From a checkpoint of a small mixture-of-experts model trained on Wikipedia: a variant of SOAP for the experts.
Below are experts of layer 3 (counted from 0) of a mixture-of-experts language model. Rows are named router (the router's row for the expert), down (a neuron's output weights, with its number) and show model dimensions 480-639. Each number is 128 + 32 x the weight over its row's rms, rounded and kept within 0 to 255. Numbers have three digits each.
After each expert's rows: "raises" lists some tokens whose logits its average output raises strongly, later layers aside. This comes from a sample of Wikipedia text that the model never trained on.

# expert 17
router:106137127159146148183095149106122105178120070077163079154111197093192054168103106163148173121073140145162165132188077109127158118121157162082132125152118179168157064190094066053128125160141095164139153104109128119168151137145134149120183130107187059151195137137136159070141102144119111120163115161200089081107119135128167119140152095107198158118071158161134101073119161161129178202079095136100076089121153102126162153127123139077164145129129106164122109123138156099154096095137095
down0:137088141134171142115143116137122133102093084115085159126090117075103116165147105122080143152154132095152102113075135111145162157177101185181160130176141149111165098100192189120142175069146144086138112149202180130178141097129040177115097144114139089175136125150100067129126127133112134058128187072161122159112133097144124133120141202096121153127087130167109139146104160130167143129129088107111169146138126102124116106151090114120165091101148130121161129148151183142183119032086181
raises: " at the", ",", " on the", " in ", " at", " from the"

# expert 56
router:106078139104133119118188140123159131074111156145089060113114137064145130132133101150197119135092144133169172194151082105130156064096161149196105080159137085153136183092082154136143121154126110083125126152118161090069079129098114189150098128108094083178179098199091180136110146150056124082180129132145098141105125214094139165119130083101141100168186131091121068138168094071228082110173086160172198168103124126110179175156119102127098107156120072076123166158109124114197120089126215
down0:164103103071157118190107187166075196130108132179126143088205097107138131092136173095140137171117135145150092101133110173138205193123098096093116200139111114138154087129119079156193080106094100067199156139195175111140118085151164103112136158166131180158086082170148157115128207117091091129154120102115139109125128137095153148080149088118107078116159148115121123149118142116079131177133111108073124105143157140115111169174116134157093128145186128123163141143133117114115152149114115
raises: "A", "al", "it", "Ar", "as", "B"

# expert 7
router:101067129151127069134155160187117139146107166112129168150130073192099089142132103180154152145145113099141140177096192087148138073118126094112165175132140121121046174092119126080149154068180123110218089171118150053153057146179157085159115146161135100146162141087120047162180130156153100147135153148097112153111090136110109091129136037096151123108148131144146129110140111151148172152129127109104167118194129171106125143116098083137150118147103162146151060091134165119108164136106141
down0:118116094109145103085068154116099158125148071141157201227095141121123171169156100126159173114112073125095122126093154127165122085103101121153134159148118105099095094132193167087118193161179106110104129098138133067096121132085109084146105145114140126103109153128125111109149112146152183142073117126184131131108151142138120168135136092119137131083127133105142166187128125146125117111146055112128077095099146137139158128135158121167085142086085145098163085088138122050074110114136102
raises: "\n", "\n\n", " n/"

# expert 53
router:063147098135109099123199094131105075148145120163084117129130116121127136111121160151107173125163125145172134140097136133122110147095097121106211132112144113144101125168156126105133166163101125160126088150098181140135137144092151130139144129183100147147116163152180125108175128133089117182151167169156164096127144100124109113106095099127175108132090071132198191118097114081104085113060166114160132159082117112121082168099112102192161102143133125185125167198121100189138090109074079
down0:130122137124078133118120087124137124135164146163162119152076108112113061173076160059142122133104095131059091129132108074123161179129171155088029109092091168146138110137148102167115123107120152115159124150109113138091123153107121153141137174106179147217148174135103135129131121145178122121134140159060108170155162172102135112139118108084158082210137148079117163098154054114121132139120141164150191101181109111177095156142115169138111166063133121117096102133096150106125139132076135
raises: " it was", " it", " the ", " this", " they were", " the"

# expert 55
router:115159130170111097152149129152174132133113183162189178083057154158131098121152114120090096134086150104116131131168186070172114138124120169158138151160103109137156072061124138158182043149078130120124181098054134113192100130153146171095103111157138151169112098084162128119138105118153148146088111103107145136065157171140118114136124138183122136132173137175098112133069142122109093111129148156122093127166158121178109128174114134151081174157142114127187145105137113209124126149119129
down0:161143145054188161098084207141107110095165132101140170181160070107169087108187175126138181155123194123124123122136120124100105152121110123173161146094122169160129150136126111096085121096149146108159122120160115179107101111142175131110119110121137174164104152188123113166146127125137118146144162081174150107160121152088100118109123173097099151065179089085150163141097127168097103130186096154095113150166189126140148163116111095151099104145166115158182147148173126120150119122150112
raises: "iv", "ol", "ree", "h", "im", "t"

# expert 44
router:085106124115102140175133133122122038181096092205081140030090148102144087165132140144137122099140127158117103167195153145180107087121128097120072163168084096143092151170164151147097089088087140149152163192094099152122143083132096183141108154177152094111100092098083169136124098120122144159086131103120097143106088196131149157129082153121130078132077074112084170108133129147092153131150112121105104147110085159139150089167155179118102170150120122113103115149184077174099110207148117
down0:098140085148123119157096138131142162143154119079099148157138119131126135170132147138141109143155154141081122128214073128066088105156081198151147140136135073086137135094117187128134131178177122118131160101125120159134135137161141130169171132126171064168187128115132108163161129086161128070146129140099134125130147089119096126148133122062153161084097098101144165178125095170137192138121112092104092152137126105127174064144114133195176103155106074113170124130098106133222043154157073
raises: "ic", "g", "ess", "ph", "ik", "ire"

# expert 47
router:122127128147118106101151157163126124194144088221140135182126140148103160136101141094126104079098114101067160127126140197121121124135098098200129146172155147124137163061104169149131122089135111084146185093134136104116119090119080120170111182156135206092179172175099080113082111134113143056144138142059127158180122125165179182192136131133121145127091094084159163171161062112168108160071095164134086125150151025142106170073128079163140149079081159083138111153109126142123121074131172
down0:109115190101159129191135145167119111127158096080072127155149082111180134149147084125083111108084149183183130129139160075143121120142159149122125132109119138125141092096197140148133134118108141128152117194114146102139141145076144133117154136109150116101165123093103206089084156116083117164158133147142126119143110145135099137107098168099155106073188141090079179085138115109113180074125126100165096177181135199185157132174165130110033079137111114099130143108118093111090096133176136
raises: "The", "===", "==See also==", "==C", "P", "A"

# expert 20
router:065078161203121106125120090128137172184135125144140170148112142105109159107090163142070145096118167126155114093150167126150182128110110140070189106119107139131129114085073124167102145154161109170105102176112194108138155152104168127103153119075142118127164126143104107152072157156086124115104119083170047137089151133120103119126125180185117167154168139120149177146121130132150097221107114154175130040114166174121140143137130150106111055111197127097123138145139132156098142144127164
down0:171155173160142108123079065154148114148076020151158096053118133117141088205109105152172139156137134180119058098156142098068092147133171084124124173198189142180099098182113119179111126095119107118117101144062113134089159162133059130104147103164146137140127096081133162187155158111113095179172136110048160107055129124157135180172116164097173091122131088162076168175124077156177141101081134116151144131109139093080076181121112182142156076099144107136176168155133139093082134151101061
raises: "an", "o", "ed", "om", "a", "e"

# expert 23
router:199105081090133142170152135092165117179100116094123157124144091095117150097223129176134155125107130163118128096133056149144129114114139173135139114115163124140171113157125144120142117127124153131137202122126105149129147112092112126128169101063145136103093133103150192055163185081159125143088155172093127167125192110102102114103105082123116105148125180076120110146127167096104107133152124149118136171095146182111179125103156091202188131116121132140130128157103132129147154156188056
down0:156148100029078146138098098131124127115124067119153092132154161149120159094151099128107140118162179125114158166106147140144124150160112129105132118097072145120096095112135134159122116165107073156131169126135097167119120114102104051166182105139068133168118115071117139090141128133103134115089118073101096064070115156120097125155117187153118136125054127137149116154092118116153144181143111139137077137124149185166138077087158079169113102100118088063170132138121143113094160115139106
raises: " ", "ing", ",", " and"

# expert 25
router:117119136132099156167059125165121191113109176047178139106130108132105123128089095166113136095158168085115127143104181129079129138151114130120144127102117149104154127110132141116147154100090133202156174152095166129117146129134151065122074094084169091180137175178088112145076070159214152123115158126116146200166105109148160077119121146103152167133170117131156114205106125148164107173158093124165142130147105108150093148084111160153156160171159125139163129150156125097133099098197131
down0:114159170123094142178107191091144160148135137124086120129105128126068119130171108134212120126117113136152024180129097130133117159119163114112060108059130068103108128068102116176107115105187190178125152110168097095077150146153157108135112151152141106055157113117133118118095158140122160095098127063087106173121127118078142103134131130158129144081167088119154115096139125119110087082119107134068137125120102108154142132115115178093122130112081082076109138173102158085148090192118137
raises: "co", "one", "ric", "gen", "ang", "und"

# expert 61
router:121159070118147136130126091128188085135172136189160100101097101116121120103154109127134132121159104179111160148098092075106102167150089096176166079157156173153102078124064102098102212160170131138117129187124146108141134151091167093101189118119124101114137066092101123102197106078188097116170125148126165123155071149116112139119087108073153178117128140190136135156089153126106113154142146106115190154098125125118103127157153164160175172086110114104097096144094105168079092149095128
down0:094112110120130119120255160128110142106112121077110140120131125091148170123117174105149120171127132056114141129156132178081137102116073126167115147102127219115107159192137122093139063118060120151172150123128125084118171080114162141197080121162094162149111114123187127118136124093120147082185063141090075112098107069161096145142174165181102080143178089141140105123110120060168078108096060079118079140134126178101074149124111193111064104176084080118198051089131130109151174096206132
raises: ": E", ": F", ": D", ": S", ": M", ": C"

# expert 57
router:175135172116184145165111126094105133126129063126119168136148083141108156134135143174151113106177107127183203133099121162112145145126139034096110179093138136111157204192099095152112135119145151167145127162100182104158131093109092147145126093139133077160065086137164145108199099130121152144160143089109094144138122140108135127150128082161140101159118107223091124039095114110148148160095129133102226160129177109163103118178147113168138116156099105109159130067144122104166116152077061
down0:145122145097158101146140110125166108075178119175124175118146117102160133168152156100137051064212097174157071156121122118063085149079084114110157124117154116150088167128183143103164104125156174066089133109091147154130126175115137173121133129153123074098131089103134091151166166099128115113144143127091155141113101164120161136096120099069126137068085139048189061116133121139145138111139160122111160125083127117120155127160146138156182116088130172182147079082114135163076119147086114
raises: " The", " that", " this", " it", "\n", " A"

# expert 41
router:124126140157124098157118124056125149084141136127114136052136201134089125125102159134104127145132144126104156104172097143158088134097155119138152057178117107153172123132111148089130138103194105131132128140111105146133161088074133111127091171180122145072112162102169146134088127140132162122090153157110178087147183114123143161107107147154138097124188177137204073112091100166143087143154101098146145083170101144142141159121093105145121188137131138133098153142178120145137142112168183
down0:175093147108125114172143090078123128117111097154076150105152126143137174161123114129076132117128179114059080079128132090207113113127121133194140140088128103130169124177135090156102163142112134119094095128193134112103115163162154135144199085123118087082113143103100124071155083160089169129171118150082118127129144171126140145111164112133141129103118173136148143142133168128164159135131123118123071107154121128166108188133124133133105113112078176134178087133123126061104084151177045
raises: "ok", "ol", "ically", "at", "c", "ors"

# expert 37
router:114117142133120138167089195169132137078113097150115157102117144167103182125097124131133137137138084085068103185182197106110175156150093132159093150091074167093138119156170154120140095142116110085132137148151141194106145134169123154073110142083124159168135180130078113098118136091219110108104133043129166105104099142133090130165147207114172162128191149130136160170088170117115174169179068132134167058138125116075112096056091103108123101143135162150129105128181195132140105108120188
down0:106115187155021081125161145140056175133105097157126097059065118147095164088104132121134164150117104160080132096118158134095165116123176173163165124216054121153084144076175097129106110129127146141111195137133067127098197130111158146138129184183159116101082147157162171135105124105152109144183145122100127091088140125094128159131134120153112164177138074109169165075080109157118147074134180105180134133110132080159129072074167129170126131116094158104153176129139179125127141150142133
raises: "im", "ob", "ut", "um", "am", "ash"

# expert 3
router:163142147083131190106077163068172143172161151121120120118151119125177161188091167082111093177102064108132098148141105096127118100088089151133152106161111067135148065111132114163176182155124122079143143073153079162098104111088128080122138098137143161154119107146121121148111139128149134124118180146165162196113082117180160140118141168132155176159089095131178177124108143151105174076165054099104190123097108147077087142170144168132083120149124121099183168166116109112093120124145161
down0:092120131105121131147155096142190070185112142188122128169143082068035143171151123187095142140123141089123147154121109133176117137095177120158107144092152121173074180107206140129095071165151117137044138197177108136163138096121148128135174043145134124113084093165145119081113131090106087056119108135147091167100135151069122097100196139161110131130104204073159145189182138211155089134153146163142076049139139129165164142154166144097141161086161106154146109120136124126170156169099123
raises: " a", " ", "v", "t", "l", "y"

# expert 2
router:116185095068071153135148088071101130166123183128118165140191132145171131080152110119127150145150079128122085180105104108101076137158078091122101112087136121134141091146172101182151145190080146125129162073161118113115100092150169041109075085142117131130086131090138098095131167084127155184140128069138085115113094120130095094126153150174152107131153167103101129136134124110169218170116148137085148114128127104194113081210152167085181118129118064157143155122128107106124148178187172
down0:117125115158124158123170133155036126096125120116174164141100148070124172141112019141162114095130117126136169134131080140102080143141177150080100187130167163137046121113158111084191094140123180133138087113094115111134196133101124128102122152094131132143107106096140092129155103100196143146116078131126107109142118184147139146134119096162107127171109138089101097147136157140099079120111135146145132126100063099134101111105167153150147201151127099167131116082091125139144156084132100
raises: "-", "ver", "'", "l", "d", "ag"

# expert 5
router:113105158111147141155105155136173077154142110153097170115076124152156183082162091140185107079138133129094171127158163136165133127093112179069141148167167142093099121136129127078085126173144137129119148139109097143096094162135162105146149117093133162106127148113112144093138135142174177146146119182141142147104093207151117094114151141115139119137146151169137113197107135091170147211084159157130126187088142164139157109077104139125158124165146133182149114127141158111195102148199128
down0:074129195151145077135088081130119136175130129145150101182134119143133119152116148124150127110070105152120147150116112089135084151119125113095126140076117179131091076131164167104108159131082137148101161101120115138146144115088110150159135113076161110147192134170125145075125089110121109145144128157104178128179116170076176172117100116099115146126117083143135146153101144134146129078102129125049093150056080148125098097136109135138158130096142138155185159101127112136128111138114122
raises: "ing", "ed", " and", " to", "s", " of"

# expert 36
router:075132080139171181136112101062113120180117136093147147092189123141081127180080112054106147148110116111103150117170143035183093185187137114130131151052149141110132102137097140127080034167096112112171110125112074135151186089142150113117145155089204113085144176089043066055187135172151099112150155166077150108127083149143117163135194120148110117109096104113116075123125120128073124167205126126156069080178112116116133172148129109131120127174149202149153098127093156109182155151124069
down0:133158138184102118189200069190166114149133118136132156120152160124073108166181118139171161124113155129118126112089154132134161159132117139209184116164119132147118161124135129135165147148106092110159142145111107125130135116122117092106163075166120162099066124062119089117151133154142065109100122092141228119075130127122129114147109109087129134123123119091119125130137115118102128129104092096069159111095116167143147126160116120167051127099102177136091143118104101092184117128146165
raises: "s", " ", " for", " of", "-f", "t"

# expert 10
router:149071116075093168114113099127128093093111169101129147168134122146152142140061131162097072130077124101092082091101118106181128099140159088108136113161116125110152118129155130135115095148079110160110110096154168132174149106116186147096111123113125144189084083110066107113164145120128172168081111135143118105072119098177096122118174143113118080117195092099093136130120124150125182174088116176100180099164072097157124111104131130131115127124155089179115142089152092123129166087072147
down0:062092108059114065129153134108184160180170175172158111192108115143102136089109185170116151096109097137100111141119090105152124130168165128119155188083147074115125121139134107126146142116075119158159151135154174095087090161127167125127168112103168138107132177164065154124168141132091125151195132144164117211136152156069052127106136135171141147116093113104093153104135112097055088193150077099082098129141129104104097109096087124084133083090197136188128158074089123159159060092082143
raises: "e", "er", "oc", "ing", "y", "ers"

# expert 11
router:165153169173165168151114112120174120123127057148153147176141040134133159128130151163081191126160062104105190156102091181097144209166132164150118131047143083118145138088112111144184149090114165165149103146089136088153127202126122110076117119195129142150107113144088207131147093139087149124148173078133132113126084068085112075096078118115110135145162150099093138128133151122198106132141183165102191145194194140066128154121124120108086162125107109124096126135079160088085132153166189
down0:121118112080146150198161125161100163186121184170112104177088117076123197103135102175129094122165144132111079113152161081150152161112142137191153095115110161150106105110139098149100154186133119130073165076095167211153111131090132114117088108172168102115112149132107153082160158109118063116121101170110117138099106150217134098154140080120113180184129137142146115118130123093117127100123161133102123129175085081144138133158141152154117096085164137127168059115118169111215068101160088
raises: "ind", "ub", "orn", "urt", "om", "in"

# expert 40
router:088114101100161098169120150098084120134080207152078169047185173130082100173160105137117123097102176121082164116124122122120086118115183153190157133142129082128064158121202124054144157103143149102121166120129125146167082168098141114120145066176185066139132084106089158088110127127117070128111120101160137123116162133183156153118113153193098151148129133140157154143195132142135150115101140120080165115127105130128159147120116163140143173136098192114101171094142089169154054078085148
down0:116093135133157116103127159087106081125182166144132109141084095107144161150125082101113112096165137109099161135116118244141103111148059156103100176095162139176090091112153164151075102116152125112124138131143100146115115098159163138145156121125123096160160163122132099075137137148182058099132087099156126148113146125083089062139113144139138120095084146099103083086162114164081123128077114149110103088148109123024148154187165103142176104195072075200128125143087135122145169130124112
raises: ".", ",", " by", "\n", ";", " in"

# expert 58
router:137130132079060150098106122171073128124064141144109098139136121112133116115090171110093106144097112144137099110146157064199148189138146063120110115099127136123078068114075152130092223147132154162083113159149144102116167090118161128159146166092103132133102101112068155175124150151122141170163150141159101069098164107173141131111089145127087104133169091174157092147167141081096123147153118133149080084128163132073114110128152161120078129104185076156136132079107112161117158103092110
down0:139143233126105102123100146161142126134085144142128108168110136080127120081100053125161094084181125119131098140130196123179123115102136151152111131118105143136161164112137102153125140109173110119194090092155110177097196111108138164154062129095104091083106101106093123185142161107061115111110164178170101106122100102081153156143104172168094071099100112108135133080125074134143107141175139116126131191144181097115125105077171163110131065154107146152135141108116125136129151122120126
raises: "act", "ol", "ut", "ad", "im", "it"

# expert 51
router:142175156133129134136078046143142062098177160125098075091142085117152134125151091050087093119082173139133106104175060158131095125166110159103134135069137195133204108118103135159151106164058110158100146124165079105084143099123053163131140164124106101164139157127107099128135125170161144133160111164131074112087144107175145166146153095109111128124132150071161152163120168038121142111100088081134092108134134135121161077136104110102149084100132106112136159140138184141077161109169079
down0:050142140182152146113160117114114093133095110190127150110109120056123163093159094121094147118184159109150072123124160107196105150113107128108055129114167176139212085120117146109135105156139090109099129124121114131137136143110145155105139091096163127130131148112130164104108139167084089138080074126133101101145172104143147176104078146138126127107162157152074149096146134135118166132095085084108196146174115188133100128187109110076175117154171172065126184115101127141122139125136134
raises: " on", " of", " with", ":", " by", " on the"

# expert 4
router:185161164157104078182217165139171137124094126144091082152133092138139148101123129085109147133166142125061059193117119102129198158162161126199140088163099091139130146104078137105133123166186133159103085148100110145135129123097134115078092116206195143209145147189162122134135090098169149149111073142165112076134128138140109159098123147140131118082148139092080074136089063154195122045175123160139085140143112186116147160157162131102113178098138114134111117165084142152119163055120090
down0:115142194086137122154113078099088162152156127102150095111188151075140147106125116130130185141143140137139222135103158129123172093149078161151110216163130137166148141112145146123161163127095114143133143117137134141189193175112152145140174127123166092157136099122130144147186093107179169099141163118135180135135111083187146134131103114144114065140129131103110141102118166149165150109175189166103147105072106113107083114132149162082112090157113123146128098125109153183173135099088173
raises: "erv", "yn", "elling", "uff", "ales", "old"

# expert 22
router:161139133176141079170202114135152142132134114091135100187120111180199123061155168106217132142188101108160127123123088115102127101125148104097137099139136133135106158108105119166090122124130179134095091152130124097106198183097081100066111177077169202084174118128113146117144140111167131128125148069155146077098112165115079110083103135164124095117153075081095077120167132160195090100176096121100131119131076127112176155089116189081083113115131138128124187097088118088065057150155104
down0:170151124106097194143080128109049123173147169142131071130143124038096137108148135114184160142132120093096137117174171140070128117176185126208194166116074140177070109166093165133083113123128118083171100108114132177148123175124165151149172116105105057094149191095135097136149098135176094129088129152172180176074119158182105153163088146057125103132182132175146149149174115091151139160161135179135117073093095094125118140138105125164164164093119093114112122148134146107135116101129169
raises: "it", "on", "am"

# expert 38
router:117158152150084188162118120175135093075130119111170154175128166028101136183126076150138128138155120063152075135133142119117071127120168110097049119153117178124061107184106142119127124176074164150155076084167108196144111084140144097171115091106128211093160108157168090199112132120133186072065101089145152085087117079087128136091114123195175120137098162133096132134168134118087124115128092082160100156142092184162105100119087184103117110161134152101104132125120112073164178198135105
down0:119114106141128162087118087147080110105161163112083120165103103095107129145193170181133147134172137141111097163121151171182101151149107128092107155172144155135121069097082174120103141136126090134180131152099138117106119099124134090099170061023118095152108173102117153172105141166111092125146166132162197140098157115162112127161088160153072131105126126159173114088120172119123116163143134129067118108140137116121151127132094143100142156136150181142184113145159114139132081155225141
raises: "l", "ing", "ed by", "ed the", "r", "ant"

# expert 50
router:099106127107160135143130118149184149083080107165133162080074145073156112138144119134111126180177135169112151155135073150067093160096147109097169141086123100140110149139132132154103145105147122112130098150094073100117105147165108157127155066073128124080096068185148082118135181170118139111146154124112102170167142157158102096101132152139135172118128100143112074054159176086160108114153176076142113178087150104165118181132158170134166088133135105182099211136089193109093171103179121
down0:157097069168081135113149208087080058153136140121179090181167119154082186098185089141157104092127138152121139106087092225135125121175103108121163119141133109087058153167115123141102144156046104121164160127099142107097085142134114099162108153129109178113126218082143133108130170122146110196120109146148138124164151126094081101114089116147106143123108133113097109142080140082106206125113118088133112130168152156132174105116101127183082159132104121101125159118072060090197164063159114
raises: " ", " a", " the", " s"

# expert 0
router:153117201099122114096130113116061103096131099089125100117095142122116205136114133115144156152123136110126080142172159150145123153103124157145148183146129033119146159145080143075092195127176132097138105133166179164112167114145171118112107185134129137127127161098097163119166158105171105117156135155102110077060133129104101118164094158155066119130118146136137091179136121097193119155111131121088131084180163163169128068154154171123157149129107138100102101185133174171129168134153142
down0:167101130154118137215150126037159124112125106120130133117112137097147117158186113110113105063067125121157117131107122114047124177087151164150134227141097123132209203158098149121148171109158095112189054104083106144125131141115103136139156080206090186158197185144099108115171129146216133171141134124119129180131135090190114195102135129138122175179144156106105137162100190133145113104080155116158172146151163042156155116146105134137149143165064135132107155136215136101111130170065132
raises: "1", "0", "3", "2", "5", "4"

# expert 30
router:092159074086102098103142186203102211125071155090149097145081070134105119098148117136170113111140098114099106150139143096123097122175103133198134097108142185158090188126168165167152137109159152162130107095078131133170083103139086123148199191097166192083101151199139166164150110083074141045143137118136200099113065149134096125148107183065089097151105109190065204051127092189171120155071129070153089100121123165146177087105107074137149142152178102148106146154121159097113119090108099
down0:130131116115100076138129116159109125141113150141114172110129173081142072107141161111161119124152130133103081072159166191098100067110132113161101135153187104105133168091128130126207094088223180114091104155116068120103103142142127088142085158151146113122108114097167091125114099126113085089111151121068155123153130129085083162117063096145128114089178177122105132209058117088094165068168106108106179141150117096177129174120112104077091134126143162150142175172097168223107078116145058
raises: "van", "is", "ro", "lected", "rik", "ch"

# expert 26
router:142095105127128136124079183167084187141133132090071134070165130115121079126108108109126162154159159130107101139121128134101085175146079134081067033121132171113148122100164158070118135138153150095121123105111148128148095114063116128147179157102115135098110177127131183072090109094174162154085151108128063189162126116061082175186159149111103148139124177164111157104184143104122149109061145102134091087129141146124103161127160159122161098134109148125123124075141115133131125118069111
down0:130130105083190140149162047099125125178161152159140083114173128166093165139080172133145108142175148119172039136147220079095130179092122177112125153162122156140093082138122149096091098087188073144096127169128062189153126147140144134125167128101118121091065115192109186114098134127126124160145119164149150119084100112104140140143114139156157121100177145167154132131114141153106137123133153122100075119139161127122096163131151104122179147159162137144112103137185140079120175155139123
raises: "ider", "au", "ad", "aint", "ya"

# expert 13
router:095090175121110083130129086084077122086125122109113101085086122100121086040108198138099124130137109153137089149101086145044134124108158158155114141154133087122140083147208166142116113059094155162117154172071110138144135108130105100120134135162093108097134063183152146119119163163108169104149112139114128124169132157119126104105152134109111137133170164135103130062071085113116080080098196065137142196076154119073150130145174098169095089169130095150086151174126193157116137087123146
down0:122130125112100077147138123114087093127148078151090149161098121109177084115114132107139137131117145122112122122188116197065128131141157140150120059098111179121146101148145106066154073109086090100107090163075154147107139126151098136133080116168114139128110102155136124128127165121120162136077135123099107128192054106137076127096147121112093143132088145122139152132141115101134141129134179118150091150174087091204148160135118115116132094116151146160174094174125097116128175136116192
raises: " small", " major", " new"

# expert 15
router:128165113139161095122114205129096134104115123119159114175138103133137170090123078126098154099072090179122161121166155079178117095065126108082164134117133085107162135130178138086136115158131146168085111143147125158093135101093138140119152090068161107126128147111114184113130109079186108144185119156143134113175161107091117183104071044086105128114135130129092097106135162195080130145069098122124112135088183152123113095126159118122157121165115102098138142101166117195140184118116144
down0:110110127087133016104123164136162132129127117150136101160074135161126149131083184080152174141124129131115104159177204163079084148134116152134181165155122098150126153169131139158125163184131145138172110142153120140101174154112134132080170174080165125097123121078079067148138158136078115112143087156148152135073138076108165142093165176141141197115123177125215111164129085174101168161136071097152125156104126107080124150095135097137087116121175138156094141145172119115205117163152124
raises: " and", "-", " or", ","

# expert 46
router:193131134159096125172131119137160115111100123180177106082159179158143149145091151158130163139117122136107089098133146138147130095196099137108128153099198113119119137131138116097147122103142114110082145084110136111069108193139098063149069127103139165227114142100121194150048110067165112110150123077077184144090173183079175119061104150119126209104146150110140128151136158105114156094207160200148120132100128063135109135081118130100144157146072119182127113114177116123169118142130153
down0:182101113134092168202069086131091170124134120135131151151119118118053134082207090147123178181139110142134100178100051142135150152087135144163139126104105106152089143124131124125140116099136135184177168115129104178139140130096145148092091133133122061117146130033056160107123142143083195159127173085109149177122127113127108118113120133157123085114125067114109159148117141124139141127107149123176159093064136090140198088125145207153175124200088129153115147084083075124137150165085152
raises: "le", "im", "al", "an", "o", "x"

# expert 16
router:170152066169160130150084144114083081091117087141133167127074150146152181131096112098091107169096144170148160094158101129113157084095101078124160174150120136138163084141147090164179161136063108145121121153124051093133121111194056118120151144081169127085130128125155124080188156147086161096100085185130158195092166143135105136179122106111121133142091166130186065125129159074062165117116090114069108140139141152100138120152090129240123094167161125099130117115135152137086125148094134
down0:123101124111092095112171114106157123091138140115103091149197175166140158073135106117081123175097077194104088127162143134178135171152102125099100175104164148105159129167125155120189083135144061163154154156157136173135086135141140120177097109155137138088158113106086087141089151089104166000100138183149145152109081174154163154176072162126164135150137105106186140148112148179079107136115134130088143171161146192163120127082129094068077161091129192132149177124141084072097126145090101
raises: "\n", "\n\n", " ==", " –", ".", "==="

# expert 12
router:180147159089089129100152121121125112139204084097129163155142097125135145112177094153118175111061136147095129145125192108182164090135126066085123101103094076119150125095039107119117064114123108169143174135117175165125145173181083141114111145162153141127155127122103122105105149085143096120132172055118131121105112134121149138181118132115080125138165101123102086136111144105171114170100149180149071113100140139115123069102149099175099125103113142091091069140164125075204155124100101
down0:094128067154211166093104140151128081058137181141142147119108083085094131149094108147135065174168142129149174134172102198110101064208062132137141110161155073132118123109100160080118079147116109104050107130117090122143067147130120128098120188152145125139126128094158190107134151137178156121124138102131172051085179126159116165129081103159120160129093142177174136127133101093131119207143150146155177071110103202144131184108132140125134138166130187119147157130119153091164101145088187
raises: "1", "2", "Ž", "ult"

# expert 1
router:097081181140109084050122067140155128134166099112152189142113079114090029166117111128084161138084073133143136097079137084082188175163157110124131100081086107130170157128140162180102042114120179158087100122162103136124125101069138118108163086172063125127110120127110165169123125079108113094160208090134158137169129156124064099142157120123110101111140163117054140146147128157164108085128102064168136143099148119107069133141109061140174093069117116077096148138127087164158123189097156
down0:121126159138170063091143138089113135122136142113138159148135177163078144122162087061134036172143153127165160123082153125140082122175137166098172113090109103133122175094068135071134176111096166148131173102109056133104151159135076138143086073101110214156152198124144096157151133099141113126121132113134118114130100118107097099130160145162143105109099048166109093098162172117197103199139115182136080130153061146115129134130088130085089124114105118142137122154108095118105142077102222
raises: " three", " four", " six", " eight", " ", " two"

# expert 35
router:147153088134099194122085093166057146117112077124143123141102123082220160096081125118117125110145147159104200105171163159158159101125146163078148087152121193151174089138116119110136082147144123086135158121106163166089142116135093102158119131148134145135099077126169171187176161117116121151073168155168169112156175140112105148167181116193159113122121146106136134103170148114052118158093180121114095131108168129127102106116111107130097106169184086119118156069052174121205138086233081
down0:066095112098096146123190009100143133139160116160073109171111131134070105109175096090133120133200162094105218099191112176122119173147147114128098124131145109141193088138147103144148062182107176138124136114188155132180119158129135118170136136156128100167137126172169095188133092091159152109063145207098078128174116119107117108141134133121182157133116113097101138158081107138102140155148092131130153173178123094094140160057195128121106075142177145199106147133157020064171059157158097
raises: "1", " in ", "2", ".", "s", " "

# expert 48
router:139104102115130122087140134123089136122165159159121158176151060202112136183139140137124117137120127140180193111141152158160148062177142162127165172148145165122126193122108154090121129150149135110158117092112136126082124092154060134048167171130167146135173182126146056146098121121111050138152172137120117155157140080142112167198086096090120136126160113082097152131199104135125078199122141192098172124092067086098130108058134127164101082113145153105180128140137075157156132157088129
down0:135145139083150193168117137171144157114124101122126136120108121128096064103139087108025085109136181110113123084078191135156169152128155152120124066108111116160197160100111148099176139094152073130096131111093132131167141161171163097124158215090143076103157129124146166112051121127125150130111117132164131175186194093139184146147145140101078059141105118118093098132140122104162114123127098180147104116128167167167129139151135171076090133164151148132188158138107089088134173122114149
raises: "024", "026", "023", "025", "021", "013"